config = dict(
    n_layer=9,
    d_model=256,
    d_shared_expert=256,
    moe_layers=[1, 2, 3, 4, 5, 6, 7, 8],
    router_score='softmax',
    balance_loss=0.0032,
    lr_router=0.000467,
    vocab_size=2666,
    norm_eps=1e-05,
    beta1=0.9,
    steps=4544,
    dataset='wikipedia_en',
)
Below are experts of layer 3 (counted from 0) of a mixture-of-experts language model. Rows are named router (the router's row for the expert), gate (a neuron's input weights, with its number), up (a neuron's input weights, with its number) and show model dimensions 0-255. Each number is 500 + 40 x the weight over its row's rms, rounded and kept within 0 to 999. Numbers have three digits each.
After each expert's rows: "gets" lists some tokens that make up at least twice as much of what it gets as of all text; "mostly gets" lists some tokens that are sent to it at least half of the time. This comes from a sample of Wikipedia text that the model never trained on. Tokens count by the router's weight.

# expert 19
router:390521523537467548500544450468436537564532462528517532535476486559451520499522529582479470521544494533534462434468556512473517490533463551487541434474477498549508479557514411530403492503523557487466439486504476465585521600452530471456449581506477471485514555463458503442478441533520493465469483577513449529459456486419523480563495506485458497423480608514465524524473488459448531510483565512497425474524494464490534474563545529510513545472499517514457543467484568517444499584529436562425473476453486535507534460451498468541437514507470537491525511429500495511497525496561541459510486504532551579555473549497531536461541474499549499491459550506555507557519453498510556519563539545483519448472465502465507547519454494457514490487487492589547544431493463476452466516424475
gate0:456510451468488494508487475479479493566493501421524462486506527483519496512491472448486509538512540490460575467465453532536478536519491521490545514503463525501521520523483493467498483504511520475531547565498538558490405505514486471452568547473497506468476460441487445458470473493482455480466463493483454490554502511458462524501530545477490559489508538450535473488484517542542433578444555576384504472509509501457405492456542561511501462541492569587512532511522398505531531514543529486497452492579556517465509444538477475479450513529449549497559591506463482521564505523546466510531458515516430396433508520513506535428540476420540542474540431514482431485487524457480505507442565472481539480543399484399545543452530518448515433499493410452545502480559457457461442527500591
up0:519490462522483469460539572489473530449567490480505513508443500470485543533435456471510519541467493536439541466504498508479506511526535523465589508491524414570451509503465507456506525503401455552488498464449511575533534447460532549477428474474549521483539497521535509497507501491489495517505548577399491578486461473553453498513489514519583416439560484469438503504434498462516556424487482439523518488453511472537526492454437510471472509430527456471567482526434503514496498465442499483459519561496420503492456476502521526527498540416487563491480532464541488471463545509497496548515527469530532532507430457519564464533466539514461396550470506533491601505572508491546553462530566466492446500432530457516434492445527510558561512475574596489485488476463520395483533508532453
gets: "s", "'", "2", " his", "ight", "itt"
mostly gets: " His", " his", " their"

# expert 92
router:487492449456495527472417476505520594505438517463496523454428510567488515517455515495461528438472474499536469531553562477501483485518439565487487598526488499501554483449504446535452505460482567470431506481456410569532472593478529535516457530516487524449502521504488486504476478534440476435485540561503519493437463492489517476487520437509508470502530561541503479499511542527539580481461450543402491529506552459515534518506553458552494553480503541582441560419438511466438402512468417530553486506515447508471510511483455592430473463515503528479529476527492504503525497446478523540511460428529468528535462543536437529518543500456480459465497558473453536533443497540519539550421516452517520526475475491530508531453473488542495436489462437473501406556477603473479493444543529
gate0:524446445474534453496441501458530479419483472502494524503433497468500495472442592490523570526497405471469500465510523531498503480398565500473487526489482494499413521568482481549474539427547450528523536453453488472489499544559517560434459500511437458465566506477467557537455480522491484551489450479472552488539467455433537539570498548458510610553572449520503477519386475459546544518536530501543404486550481513493461474442427484544504470445438526581456455529501474528503485494504499472520528465524434495515457480474544414543491490529513528521469503431518482482450591513489485475506477476512478516574485455496557551496496489546538545478524581506505509539526469507545484493467482476470522521541445474527501458511465499580502477479510392404509498465551545543474468543499537
up0:510513406551463493500472479519540501422548420481488586569427456530527496509422492534516495530472447463463507512464486575517489444451488524509478538453454544508473471541472519481506527519508516501490485468450475518520481520522523538495483619475522538495428574522523553465510451453417473590472433446518525463535465452439498524593499547516458492477516490468502457456466522437506509473544472562534415469501493539497522460506522505439480497480516458488589554528551476457450428493423503506622490467461499537503506445504504565486604521510495565563554495461495414489517534512532462439473487457526521519529506603484515532410490506524453539482546482461506446509430484495506526504508513515498448522468469544437467574529482481497509523496494520419474509488500552504552441485523559
gets: "z", "k", "os", "s", "ik", "n"
mostly gets: "ö", "ć", "ä", " z", "š", "ü"

# expert 39
router:528478488515465463556450506487508468492506453474511543551546507544502482492418460499435519504466496535460482471552496432364468514446473499455485538494487564579504469478511577461543479463484549526513514472456567476501439532485467514416515491493512506539513496365590525568528395513538536487506527451542558586496455560498475565498507536458558605530501484435503491493487534502540545497498493492489405452534507448477474525488491519510442513570580495504579501568503531517431466480555491482461472577431464499573433456552468466519440519460530532452499466443523457482529525471462498554482510466508531522504458528512535496514506566496557522501456443496483500428499516523461403494527505476476560490458512504534474509454432460529526533493514550462483542531555476525510538504543513
gate1:501444506539506474533480527541520499524533439496483471551502452491519484502517432465485497537554483542487519433552463523465459554524491497465465533507492528443512445456490478532515462480498492464495490482489493454468462525434471542482528471524586503506491554548489565550445576549479486533445522429629510533547587481440495562500424525473567495500485443463488509523486439505531491486498501488494469479566551506440518526534463461509587523465507515483474458583554499534443530553485462545594541491507431555557592508428470531515475460519515484503472480434461367581515484498542515563531539442504527510435471486473573497517440485460523478525465463528476503507511504537541434399519459561467492537514482502488547460521468543441467478463518480536599548510500471555521515431557532
up1:465526455524500492480397498523506462484488495517501469500503510586513518542429481482511467562520473460513514429489450473531468402420466498485546502496464457521521480576479540504576548499507560490504557542478554421576535457509517449478517517488474499470454450471498442438462531454478484444534469524482481521510453522572532521529497588570525452521484471509493567540490516535471401516390516482516451496482452534544515544536512537462485487545475483465485461421524524564509508493529537536513587465449534424504538547570486445526514465537483527463561527408489449491448510486468494493567538490507526552464443430478484523524494477546447463522495527484506455520434474473512476460483460450540490563482473481488555421490501551493476509536468438526425469588549479482482597545426450
gets: "1", "ly", " more", " well", "ely", "ually"
mostly gets: " well", "ently", "ually", "ially", "ically", "ately"

# expert 97
router:528503508501494427510503504467468461519446514519457415472482536458551490517474528474518506503469500560593489510401476485461494537480455481442554446550563521501513461491549468413481512572478533449474574512465557526519555564536476469399543477520487536516479515421560531462464524518490494459545482469486508485489464547483521519466545500472448533536458522513523529514566441528477454498514502480418496495564520500523467623398496539557481537456483417500523486548465518453503554493397483492443526513550499488418497467383469543452510511459522499514526537517517468478565501444462530514522545479469563483487551451502513484529484461550431516455463470458585504524577502540440522488487452514554465502439507520459497438468509503525534478502484493551438510410523500512524603511525482
gate0:513533500493527514500514543456492423459460500496505488524466488466537431523552548450488479448529472481550545517496515536465504543454477502469521525461495500426394564555589504421480533535518471446587554511475584538521549520468518503470543462483506499558490448574557468511505561530501543526497516562511461448468505464535501460509447557494523500517494566541468528516521469491402510428458477477437526460498521516485440533459414500515520436515490513500538517439487520487486515509502505573556438467455487482531476524504508518515514520511491595523484508542492496484532452534501426484553469523494529515366497414570554449495471549484532513590522572503536512524510474571524552462507560510465527443502580554513511467447531434469553492516504538538477560546508452616446460505509447
up0:485492582488572503471532409484497465511474523469489476447492501512485548434539526465543568483462554500484564441492507535539464490482542507482583535513531506534503527552444480533566488485517545473532564544461520437492499460514607547374529482567467545476475461492507458556513551469501476471540504449496438549562569526553475505553499520502519490472548506509526520502483507576463496479478471467531506544516497486502524441557554491489597433496476496549528484460487575477523462510446512484445517469553500519549561482577476505507488577517492545587537426460487462495536529506495433531473497540541505489512527499542468402556446530496444492467453523522514497487571447516454564502500424506422588476455497605463519446503537538541522527502538488504479452545492526505515526427556440
gets: "1", "2", " sub", " ind", "3", " Ind"
mostly gets: " sub", " Ind", " ind", " home", " run", " single"

# expert 65
router:446520513420523542548462461546526523415541516495492473557572516537477419567539520471571517490487563504507446552478459517505421462526556570508472466440534545530534529466464517510493548464441485565554481478490553523551593541475511464479553491463447522470466526515502477470524587456522432485493475486516563510506515521524508538508505480520486592536466531467437559517569477475537506498563501538509452511493546447448512515506566469456491474437396518519511534499432550511550477446544513515461419581500503526534568487485437529521560486511519545547512480551496520518564510526476491596512468484483478474449503516516515505542512455563529417481539525616480561462478554510516528478431453514521448490564525486517536504507500529507486562499477503489488421547493573475547520448430528
gate0:465487496483465476508525532506541519501431425500392507396519485560525515495434461507510515580466547451550514491593574497522488439452503509505492539418463490505461475473470514506471510477480425462598488499565510507471517556482456509442463514484461431442467553493511466452473455523473515526460544535458528460583512473469510472481533455517458498429452479486467560495474486476456543446523567445506425505538507488516470494451501450498513477521503499495564486542498525530488503518584581503506492501460438545579490448477482500516509455508510532492481555473525508510465445511508452537564488493467551455382490462461491542483427530534492478572470492476589567480570505511416485502451491525494462462538503530552490470490561577499543401460512507572489489553549534484490527505601473
up0:515492452575568438473528504469474436407536551574539534459408509489555519457536445494514510552468454499494537485467507541512538571499410495506490533533516509549539533424449523478545413476568464452439524592505512505496552521606468452497553528534437481488512424507546397541519560559517490533500522494457444471441497509444467462501489531490440513531453473556533415485490480520513466472461592508440502510526516486503488491488492544457524512488437497492459501530515503498500513498498485464519527533511524399469499557527486429433492519536519505499533501532550486503481481407470558546480591528464523493606461501517543514525559537480545423474554575473503533527520504486472525513498455471435510494491489456440546437494547482513495540520498458462526591442480524511519510500500548
gets: " for", "s", "es", " as", " For", " As"
mostly gets: "ording", " for", " There", " As", " For", " After"

# expert 56
router:448515468534440538512478499490503508410446491492494497455497502395532534477424469546478428509490534530550425503498522491488539517494584523473482580484534486517453552500536498468475539546438514526555542517529469489535502514590571584550523484507507490476476474500469442475454517560511473504489482562480511534510536460463517508586555447473449431539508561529458442496496511561481518524538537557501491489502468525458447546520415489478590518496502480516522566522483586513442490532537439564473502499530471448492494481459491553452558586429499435478501500546459468470517524528478526499463416491477482500577483459558560548474468480476595520456454531392436507500502579497441545471509550432466517490475483491486570449482404482493483461505507458575494463515467535469515518508446506
gate0:417495516477540498485495528579545575445415447489523503474478550543522464454454435476499448475479553462487496473467539511464528472503523481504479554473472616487408446435497510486473422468540524492508542518485581431509485473451500526572465528459523411601488494486567472540524545530472494469551473537471537488592538480474507445416446506443484528493489540529503500464488558449458440512509484539522496504485537554486502513499525458533441492473422534455504515486462494561513455399423504463541446510430524448452500439503485368491502521477577510468502494471536476542547537501537500553532498550474496507483491564523439450505467496482534450538575512519462492447495519452464491485527501462504519553544446515443486473530493512415489513533516503489538480416521486581502473532518527
up0:475497541568606499456554504491550471547498542516499451523515530463531496567500525580516536492483480548489566524509513432510504505498474543449483459564507522529500472465520469450525480466519482492530560466478512495563559550576432557470563478481452587518501360493473480437501493537520495491468572455536456500507456472399443447525479511506479514491526538508403467512479503467547477521478517405495480433500501485592542481494574511465594547503578472469488507486454537505525496476545496563493568426542447494476498529462439479524494485475521475537525558507536395533494532611518465423490488472484516518514522495502509492479569473489518526473512519536489459493465548459555448509562476557554542535504467539574446432476439470508509577553523509498514506482476467470498517526464460
gets: "ak", "ik", "uk", "ok", " Min", "j"
mostly gets: " min", "uk", " Min", "ak", " post", "ik"

# expert 11
router:527467521510545531534428486555500480507578544506493507458506588514494483532543452497524484530491483503527490564596496502595543504477491484509509537504491559477528456483399513516517492519516494537543447590519512502599473545527497523488512527517434431504559480447475508487502553549517464588432507495493587514468572490496517566454519462532469553541482427478511495571492444464459517554496551503437407429546491491551540504538452441523458490493472511449513506447544489496514510501553473551496448483524439564503458488550481525531548449491512549473432521524483568435507539451517455499438470441475476426460449566479557530518461529514463478552502512532544485401570524469554566485416516465484501477457455487536470544441516520586535513515529507489468509521446570469509468491500546
gate0:482523517512512522484434481561501484511438469444536497564491509541466568505523463506476520433555501414509521535464550471535592480541489541503555502495500525457503484506461445518502521561519498516600493505458538492576478549517482494493568454457516479432500529526515499451558457408579456507434495523589477559525485523531555474544472530509489438501514407485515480508505493476490589466475483540526499467517488494526459478461445461547524494401443557526545488508509462499471440519520475597469516544452443496495522518541487484482537490468484490484506444519540550457457527463495505517502548555482537558545430459525490455467528493502461545597552502507546568469512472428507550558450545553420547509443506479417589476530550558471425451440518498462524534468470439445543475488447510
up0:489450542430505529525516508428553594563469525509527463474536502400492476518545464490554487528505447435541513503558477499558456539527526544511507506465485461505523496527500493512522494497545516519509524510526469545494517478464440506445537460494510406492515526519487486486499451466546365546511474520495521508499478537493511561484514487431486489569468519529533470496485537490524485506526498542494474488497446468498484479505482498507520413585464516549531446428554535588417481468543514520423430500494502516428558493521561544464533515494523488500603423492449451526470441462522467522428563483545452505548490478490553497521435519507545541459447558462482554484411528526497484536516488560445470446492585540531481408532471474558399487534551408455543456547483440497496550507536526
gets: "s", "es", "ers", "ies", "ions", "ations"
mostly gets: " people", "ities", " members", "ments", "ories", "ants"

# expert 79
router:480487531618483567536513504483533542383465499532455608490445472518467500492458508514482484451563531498554468455505464489611478472526480518471471496425490510533465491548522418513482536515479538525529490450550522481462474533449473559494454513495483485529501499541516450483510500446434498457459601445402393501523480460524464523570568456477449428486436572565522554453478509518531518505499460459537444461502468522547522534460457515416493508487488485475479571444529496484466471501575530471423562564539530518536456516453478503494460545440487428475540494505462522541490477556510504580501472499418481530527467523525480584450471557523503514456512507538431556546508525482521438495508504489463470479466574548481484529531439480506496488516518479476496509496442487469535522576466510
gate0:492502458544428542511558467526493540545482455459477535500546541502503508487487450494471527503594497513424537490615524515540497470477528486578438503542512470570542499492433511458505484465450552445482496521516536509481530485596504473511456492493545553575504507510493467399484461490529465536422570496494542507519504487607542536497525452479562478539536518456502480458554542479503570459448512479531516454555465478520469512449467477470453478485508380415517526502530521453460498529475574485514479565559501513452512540558492460505496483490555527534531532560528579473473554517522526449486486402517479407488537555483534528494500517561559480533458534536515588529436533548531520438501518501520498534525459501538476483479430428501506459483468513448502441501446512463487594548449548
up0:544484483534482500467535467509502516580497531630516467497506490557472482507486473488466498440474487485461478498468537503499556508476437542446483559543510561464534455523557505545519478488514504486487504451560554491519492543513508513512516401493507537553457457454478573516507566516511506469487497500543525530550529498520541452518524573469438516549515488520471492466476419494494473581493537527465521539447515495486505402472499494523490494477511420467505566515466508542443397507506515492481510470448513480561559432452474521509549527523499497451421483547518602496387464434508511544475544527553489570533465541491480458502517413507463517555484417570516469370543565513429546514532500511452435487485594502485470439488481575544505452462481525446453543500511510522497527499579461
gets: "==", "ag", "ap", "ig", " ==", "==="
mostly gets: " ==", " ===", " Cap", " cap", " Mag", "|---|---|"